config.toml
experts_per_token = 4
routed_scale = 1.0
router_z_loss = 0.0001
norm_eps = 1e-06
optimizer = "muon_variant"
lr = 0.00296
seq_len = 256
train_tokens = 254600000
steps = 8644
Below are experts of layer 2 (counted from 0) of a mixture-of-experts language model. Rows are named router (the router's row for the expert), gate (a neuron's input weights, with its number), up (a neuron's input weights, with its number) and show model dimensions 160-319. Each number is 500 + 50 x the weight over its row's rms, rounded and kept within 0 to 999. Numbers have three digits each.
After each expert's rows: a language model's description of what the expert responds to. This comes from a sample of Wikipedia text that the model never trained on.

# expert 21
router:466490506423554507444490563545566441509446532509494498408503497574497526466523483538499452468474474471429507497605428496458485484537537502552464457463496477515496428533536539500480446492526550615449412535506533499475531520461548499512455581547494541515506485495482487505493487504485403483485525484485450595524586646523489512495466646499525529376552568466585473452448483513430507544504514516470506544375620512461571476477478507482487532562480506358543475490513553379455510494517462
gate0:469551489557368497509492378426442488499466483470485407510426562487524481590591565452584442485527514533580477566463490468574606518516462479576421468586577503500545453535570491498473595500571436601531465500558518496546556419425460563474427452442570478556535494541464486506571469516518541506488486597543478634533397415473483495584499564544504485457549647594560487520476472504496487467521395555506498535582543446495557476505527443546460537439499557509532505462544542429533454501443428
up0:494424460520588495493590460479399551513491565581557443478447535477555591623469466450564520604472488525475553374490485469485621463528431539590546562482531610460457467570524439434537524498565545510492442475491429490498406378524532403520502490519431497502453488517478464491503479429528495578486460542459518519611517496531552545504462447473475485593543567471529426519505464510528478467498524650475443458502540527416578529438491484392441443537424497509619534500388470367517454513518579
gate1:592432456545532548467457550613622485492441597490470535399565482517564506515521450475520529457494498502548417613556544469460477546529451502429447581508513514464495431463468514458513432498497491586482519483591605504533549527463515505420479505495474471530418541623441433509547544419480542486467525393479569535501484559444458623489533493494599525484441658483470470556425439464481544539543491421542469548573486474569473510537485493556471543421450437435482440450481446485505518548473636
up1:549524499595502547505435410475523557500411530575448461527501488562484521495438498451541483398474479409499410494435518435432597496541506505473539447463447452477476455505513504543516527511531570526491524488542510506479492528492535529433539412552462518551537497569530548518499502496533432473493504531468553546543493403475432420616482559482510575539531479519519532470489545559472548438519557594466525525572459473472436554485476558509497486575551573498476594514440516496533483557508502
What it handles: Word pieces after M, Al or Mar, mostly in Arabic and other foreign names and in mainly, e.g. -ain, Abd, Mohammed.

# expert 12
router:489508499421597524492507512548475438515489511593465454476532442468489494559493445502586479484435507539444552513515623505571517500473539598488554496480520496475491509435502580552446410447513538462497414482405521492447474545399576503537472635495466488447492468383480497548414445446450530410536492496430513547560532533550455523486438512476526500470463548419630418362488450510424512550491445489519522483520568517504473389484523483547435423512528474367505400447555522463488512497533460
gate0:451498550443536461537495505448457410503544552481566534538433469567576472677483467506470530524504554439373630464478562524474494517577425509564534598473434480588480611558475527532458501560542473496451491481514423510528527427463518582543492502469520555491440489473486407451474563465478539509475503558642492474479600448486456495538596610451484414444475496537518460559427512481401462546417474467534504476529520455489507522466557492482450499516458479420447514496495418592487393508584427
up0:454458544576411511524475500505502463576442448437546430491459504590485524497470572548483545447543451505477521465532506517544556523527513604478521551492417529462527518469525635490416606573586519489419480582496447621585449535500451612503449553529497540554402525578480416472422492489553545436500569457484485424482513483514511415504471511447451477458567458592541475555475506545480550473460438478523494456537481522481411454479458461520468539426472529559592572437528450572530393508463448
gate1:419408434537502528392550464410488518461429517585526488430558494500421486412554462494548478466559477416510550485447532479540531610470500483443460455395526538502465436585589570430513484471470466447434437578485548492555462525553533494508520548453473525464508471514425459472496442542466574453443497506457460576577567517472439521454502409471523474533427477475518487449404461497571518510392475554533439486446485445556540519513510500491499392385557452460509491465505525536505454429459544
up1:541522492438652543468542555484521454537507493423493479402571427479588510514500434485453493561429527517437465501608535478420522429512507595524550502436528520501485562475480530508498574573478507408528479507395569474487534457451454527458451570547541444554431494377527393453540494501491521568535413379596532449504470507472468536509552536528515511531443523459510562466514489494496621606435523496517515430490503433515494519501543409473528536547484568528480476540588461370558496501531479
What it handles: Equals signs opening article titles, and labels after line breaks in infoboxes, taxoboxes and succession boxes, e.g. Genus, Preceded, See.

# expert 52
router:416526476464573497508476524533553501520453537486472435459525453509466500446538429521524542476426446495408523501486614474526479458480499539558473598519497434512454497527412631604427472500588499535509440521446517514503634508471594570528472552532444565453494507441548559536482448432389445457508505479472506502535486550536434576506440549459470439447458593403595503453503414561382508609534493465531562501426609456483490484462537459500562500516502515419405370500529544484507508524561453
gate0:462431512553504496424463495547458471445475493503479393392519546458479484443426514549413520516387480521548426493467468509547555565494577549464413424525480416548417530551493512543478531505514371413486491521465359519516602575570606472486492490568580521551497417512549407496522520555482569426551465545534438372469483535498514535538442470485441492465521532415424485504478525578533540530529496476393435499503506637530447470454509445447491508482455559491441497504536466594518483561468514
up0:565483530550566631587568541519500528552505455431513421422482524561533464510420571476531484505526553481608487590507540509529436550595539487489425535565471522515476496427500462572463464536483501451512514457515556450560553578528473483472533517530542430471543466540517495507518429524483566439589499491560515489492470472523548430493515369487567526503415436461528553518533496523517372495534573513456514511409451519550469554457475517568494458480640447582523509410657516500500513525533433
gate1:473425572537371566523542546500506454498464476492521475434463502457457542553557555502570559412474539432561469406608499491483405595491522490507541472415577529503517492540513474434421522502540461541436529496503507563592442436436434563474528447574455499470489347545417415530476475466492441472434455435403449494506515481562512436498482495494500586455518483459602502553541506527539465519604445490413493475491544552590526571524401518500553561444400493549545547570448545579634489438468515
up1:492513458486570571574527627521539476536521509500468525396459460528467402484468439510541526496549498407455532492532395561534458519525399446421675508442426493504499521602450467433522565471455450541527476546537400442525473520481423572580460513530530446540512560563410552495447457526565469495527543580495427545499463461465498496581607466535594557438553563590523411532543562486484597522497495577496482479507494525487506436576480546496549441468497551497483553470558467395546532498514530
What it handles: Single capital letters or caps pieces inside acronyms, codes and all-caps names, like USL, GUA, IPT, LORD, HANKOW.

# expert 30
router:452477494456634535541424561471481490459438452571507442444521556504475538469489374519538525552435496532463519478544580471452529479514503557502464513501427396441429514449426601481452440486495535585510503510498505495567520472453492529536433519525543582410519522451495527507443491479488502521478472442375577556548560472457439488490399612497568451540462554419605485494473441549504493472485395503494512549500532475491581531531510470507457461594572448469526512527441440384515543526480410
gate0:474439368411490528594400559461425481553489448476555541494532484473503456621447529509451492502546568478500486556526538524551491460460423511590512503530522508583483505463485503518548434443507509534489513524508546445500510508418343413529505574529559496489531516583488448511465557540487511540551481535392537554572466540572529557528452431451542420543504555521505498466448499514405504506395456465458544650469585610557570473556574456496520493423504476511557525532613498524470513484346509
up0:583517428540598507515566474550479503518469457476536548500490515525540473586546513435551560454483571561559420504521503487498510497419497554464566508456541523458567509459535511430482392472468520453491568595476500540437549507476509488515490599418589523421518453527553512426516512540576502448547498464485427467515497490538583506448485470503535421475607557473539521519404557608454469526566470453509539504509512588491380610562508519503438557534481415466523377479475523428494577503557434
gate1:436477529470562580530466511503438527522457529515415394505483408544566647508430445469516457479539559557471446448411487514383496437531499474561541501446477512421552452522418478513517487458587565482508478544433459423501527502496412535557564460483483491572537464500452446511440433437523507539403511388467491515554481432420475550454520550481540540496525462573506514488514595503485540571509435483615514432560357516433471539476500586515505483460526430460471527470489450484494644544573548
up1:537430516459566465486527590470442513438451477468564476552553536449444493513494468489533510556424555596512457543503462533475532590491525481540526525557505547565472507428406532431495515481447521539502441538424517494492549480450547505522570620546466458511507499429570451464528503419582526486515523502571527530394499457488434508450454493490442549432453409526598468554432521447479405469471510448548434497465491503516565525529489448482456466501510468539458510582485477475545490415495552
What it handles: Final pieces of foreign surnames, place names and Latin taxon names, e.g. -ko, -ova, -burg, -ensis, -sky, -owski.

# expert 1
router:458404436475525507458420518584521491501470523451434426463443529388468546491460367530552521549433490511463436509582607472496483486419473479520595549506488426532455456557523503514493564433511483514529457543578512493542527453452478523470470540510481551438510507546450528529444436522481463443526514449448456610576521574471440513512494585433525443579489593439565475497395446554486491483507462500542514472532525532475512440477438513590466509592544523432415510502487532402543507589527473
gate0:493469402519469463407529514508419467518442452625483515559633514513541610525544561568554570446518480546531529550530488494558406463482446507532506487474581531543535489500447440453485542488546457538440486496550480550442499522590460384461542402541556529550538486506472562441467529580559466449493439544498496538553482536486577515565498494537473519439447529458467529479513510610394481494571459587525582520474489426529531451455468506490459420570459463521633544453498478465462463453451511
up0:558528580421540465591543533571493435486515562475517533478590487466469505466479476529443528530467467462405529627431440580476492561482562533554531545471536539547520428558502560541556503530576488523528434559491418557538575463487440436542501515497518479533522487548500525554500441602429470477481421497519514526500561524574440491383539553528484546434548458480590500447419561607488595470430518493525557465603452563529502494426514474517497440430457495523504534484504477517571553512422428
gate1:470554495591490455403511503561616556490603487449487509559475439463539500408497427434470514536526456497459430540518515488537534442487519491572469589553451554461523539528488496450522571546472481558586387541448448531593558508442552518447441493521467540458503479493487483473538535544531525474515505595656556516509520497485472511612518510484489564444502508542596522513537568472484481384505409468541542502534437452477524456419439500547519498470504473500490536516425448485402513586525458
up1:560452554507558485477501425535461441528468606419549432559512516453536521538469515510529471532472438506443494411494455456538512510425476487528463609484452453483570426462445462480522456478428548481517470444486561504408429560526466566507458385548409499549436473517512453521497438487536559422475547474548407538519576468517479418491444458443517604519479468506446497447471567577503540519478540480525446570456390530423485436461604460412555422461505582495512555598555516510474568439574477
What it handles: Short word-internal pieces inside proper names and rare words, often after Ch, Qu or Pe, as in Qu-in-cy, Pe-ot-one, ri-ot.

# expert 6
router:477556481431541533484427555542535522502411497523494506418566463527507504564562425535529530496483525443435498488578505529521492499414455540589517506479476381428430457539445530510462466355578540514488451480488520474522533494399474516452496520556504542468544505477523538490501501503485418454551558462501471486553501634469500592438498548416513506440537639476602447410466440509383499443553468551577464483519555476464527516445498519478388426484509476480472514476566486420502500542533455
gate0:558537477452517451453489454564513444539502457515477545550462440580504503451453445529482628507505541563549510466456606492542458454440526546530463496512517510546463463510540599511569469497475497515461526458500563496539463508498513478516479482563514494483422476491529503536515459572454518581557628471602406514418468441519534560490523490510427406440481482491579475470549613459502554522485426466521518514557471476538540540469384484465509561572500551557536493466483510518563473627520609
up0:529439461486432565461382452542524568386539462453410476542472535599498491464487502461507461435558439528511529472529603565528521500451486456471560501506488472559499537515462579503428472552559488386449528441524524496479486422503492520536529574491456482472377459426548526657566485467453525535415543475434505437484498482488566341574480531431439457428464572483451495527496545517479490551556483516480460555515440509520505575515506533444570416500487549533565482489545503532446555449471500
gate1:492522564485468498561496589578597482522411483577529463531537522556438514448546543579459555594468471405424460474577440523610603508543535454480468474383547484477530505581568527542499489510506426464426446513433525584535604534464511513456560492519529487533519605526569473570536459493489467500460509488362436509594422524471502472561594527615416494429479463433525512500526384501531483412591569495500439526492506475439491501476504575445514461509484535478496572459517454463556453454500627
up1:488461485488495444502434549518482604484438492526459471416478464524422479622519502516515556489452476521556439428447541510503473534554441525451504534545562548453519400418506504500502458563436580504480487565416371459514463540585508478456463470451445594552514477525477529550496529500388557448406555573518560577483523512466436451510449554582583460524501508466557450532615552582408463409515510508431392421483464439511519568526521588579504544436549504506447481432471458517620505481475461
What it handles: Middle pieces of foreign names and rare words after a capital initial, e.g. Mil-ing-imbi, Dinamo Z-agre-b, Camp-yl-ocheta.

# expert 63
router:534505503480528487455436547539531508566483528551507545362543535390515590545524445539588534573462561552502459549542547439426504520475400520565471533460453505493431430499443538451434462490498517549550513507512577497508544465491535549493443554546517579437481499481475484545531559443536382408499569429472493558550481478500461586551360626467473467462541546427609532513556478514429536548510433453499442552458550416524537443435471470579460495530455462392473471467482514406580503575606513
gate0:530554500436500518541465590489497491479562488514484458435465555449550495503510489554517533522494521506489413558471596472417435459463537551485558504396570549516465505505525487453532548510449521473527513459463492453584491526412507495479570485553435439386505461469557555516479499585510454433529444535480560501474583455427522528543422494450572536605449465458461513517491474541516501521455437491532514527404556554519502441502539501498499566506373589380487512527517483450549518497569574
up0:543502502504572537438621497542469520448482482567549555442544552509448536480510469481411519597572462498514533535475496580430508460491467483551443514442454497536444497431479559534452588593560467514554416553444553441454466506508509467514467488555507487475441537510513463473527515440587454541625533453528526433471518397516453511579476492517527451495490454465545474436611561552504436438483555395560535477540434441490451569491434426523457531508549555459480488384552544569453438496546497
gate1:532545410379520580493418494463538550477453571494536523489526542496483462622496545448443505488521500568471361483457501499469551442461456513501458507441433541482433402463471378476498488552506442521486482512647422610543441476543417534457506430509533545477453465523545503529544518500495500532540569473572532458496499461467573515484435480475547487513391490535561604470500484604459571549548545536583547493465358523486520535520512487533508584518462495476563515529487502507495542493477518
up1:438549499438458526459510469516500509415457490455563472552536515425548477451507558554525486549512604557495493513466516545477523505594482483484504511413529523391536567489513490544393550432565427489487529569488664540496676540481505605665490515557591505516498471457477514475559527511471512602539562433538487457401465404554526468496527444514456462519525441530451454605408527442571545566520512516426519529518471566533483466495486503499495474408459516496476493495530539455480400524525490
What it handles: Opening letter clusters of personal names and surnames, often after a hyphen or line start, such as Sch-, Bh-, Raj-, -P-, Kw-.

# expert 19
router:454530435487561558481429564576481478543414462497469490374602531398498592540523471554521595526489558556457514480510550472522534488446443501558548508458480470419415432548392530552482488453537519482546490473481491514528465481414473502503484505507497617519512471436573506564422493452453522429462633511440487521588511566438499550522478513438492410468480589523593467479484432568399498482569473586604498451523509465508559456533454484525443519505450522436507484497526450385538549556555378
gate0:490594467554475384448513501469457516492520438562481547465503534491546486439566499449511538548530477512535543564499482550608546418473568472566438459470441570504583529495562504563484572556555462504497462479430484580494373522514508637584519545517422462521576372485499482507500450549552571492572495561428423499482504477490510507460572530504532516513432541436517514475461457483461406442446482532452533512479468487507491528473520494450337469600533427504416419501463615474525492375493475
up0:430595491401454491516484464491529454471384511532516551464445526515533528510482538471511492628473537484575528486508556578524496487585495435439509461566499508401568520536545496438397527550429505454516485519510472461545437466466489590452450448571417518531571495488489394472459428480489557535520403504421462502419544474517480571448475483530548601512521454516380502431460469451529390464452505569480476507486477469570495523497534535522559449505589470516540600477470544485456438481557450
gate1:508516481575455517537582525441510518439408527533518536511565527531444508422512524489510374527434522400548544529469470473617581451487541484506590524451485415511512542516550599465499551474598533547371471492514537566498456526486506505526526521443511499484412423443410509474423464542590424483530531418572566460473463437508553443493476493426430489446449535493482517526499440508541498517448532558418495535426596542457429539474419499568521441468606544452516486537517595559452497482517436
up1:509536493484578404488475512525433511392589568475485434444541448457473486475584430485513412567446548480496509459541412547462502525466507494555521433531526508461521511519464446521498562580487491539577576455551474492501544465524551503561523436507454489664538509459566546544468529474500501518458509557386537483480559518479580486415599477516541607524538510522422565511501475461562407482504525529501563454566510525528488548440613453495445485468493509544545597472519586458456427615490466
What it handles: The word piece right after an initial capital letter in foreign or personal names, such as K-yr-sten, K-ath-leen, Y-ar-ovyi.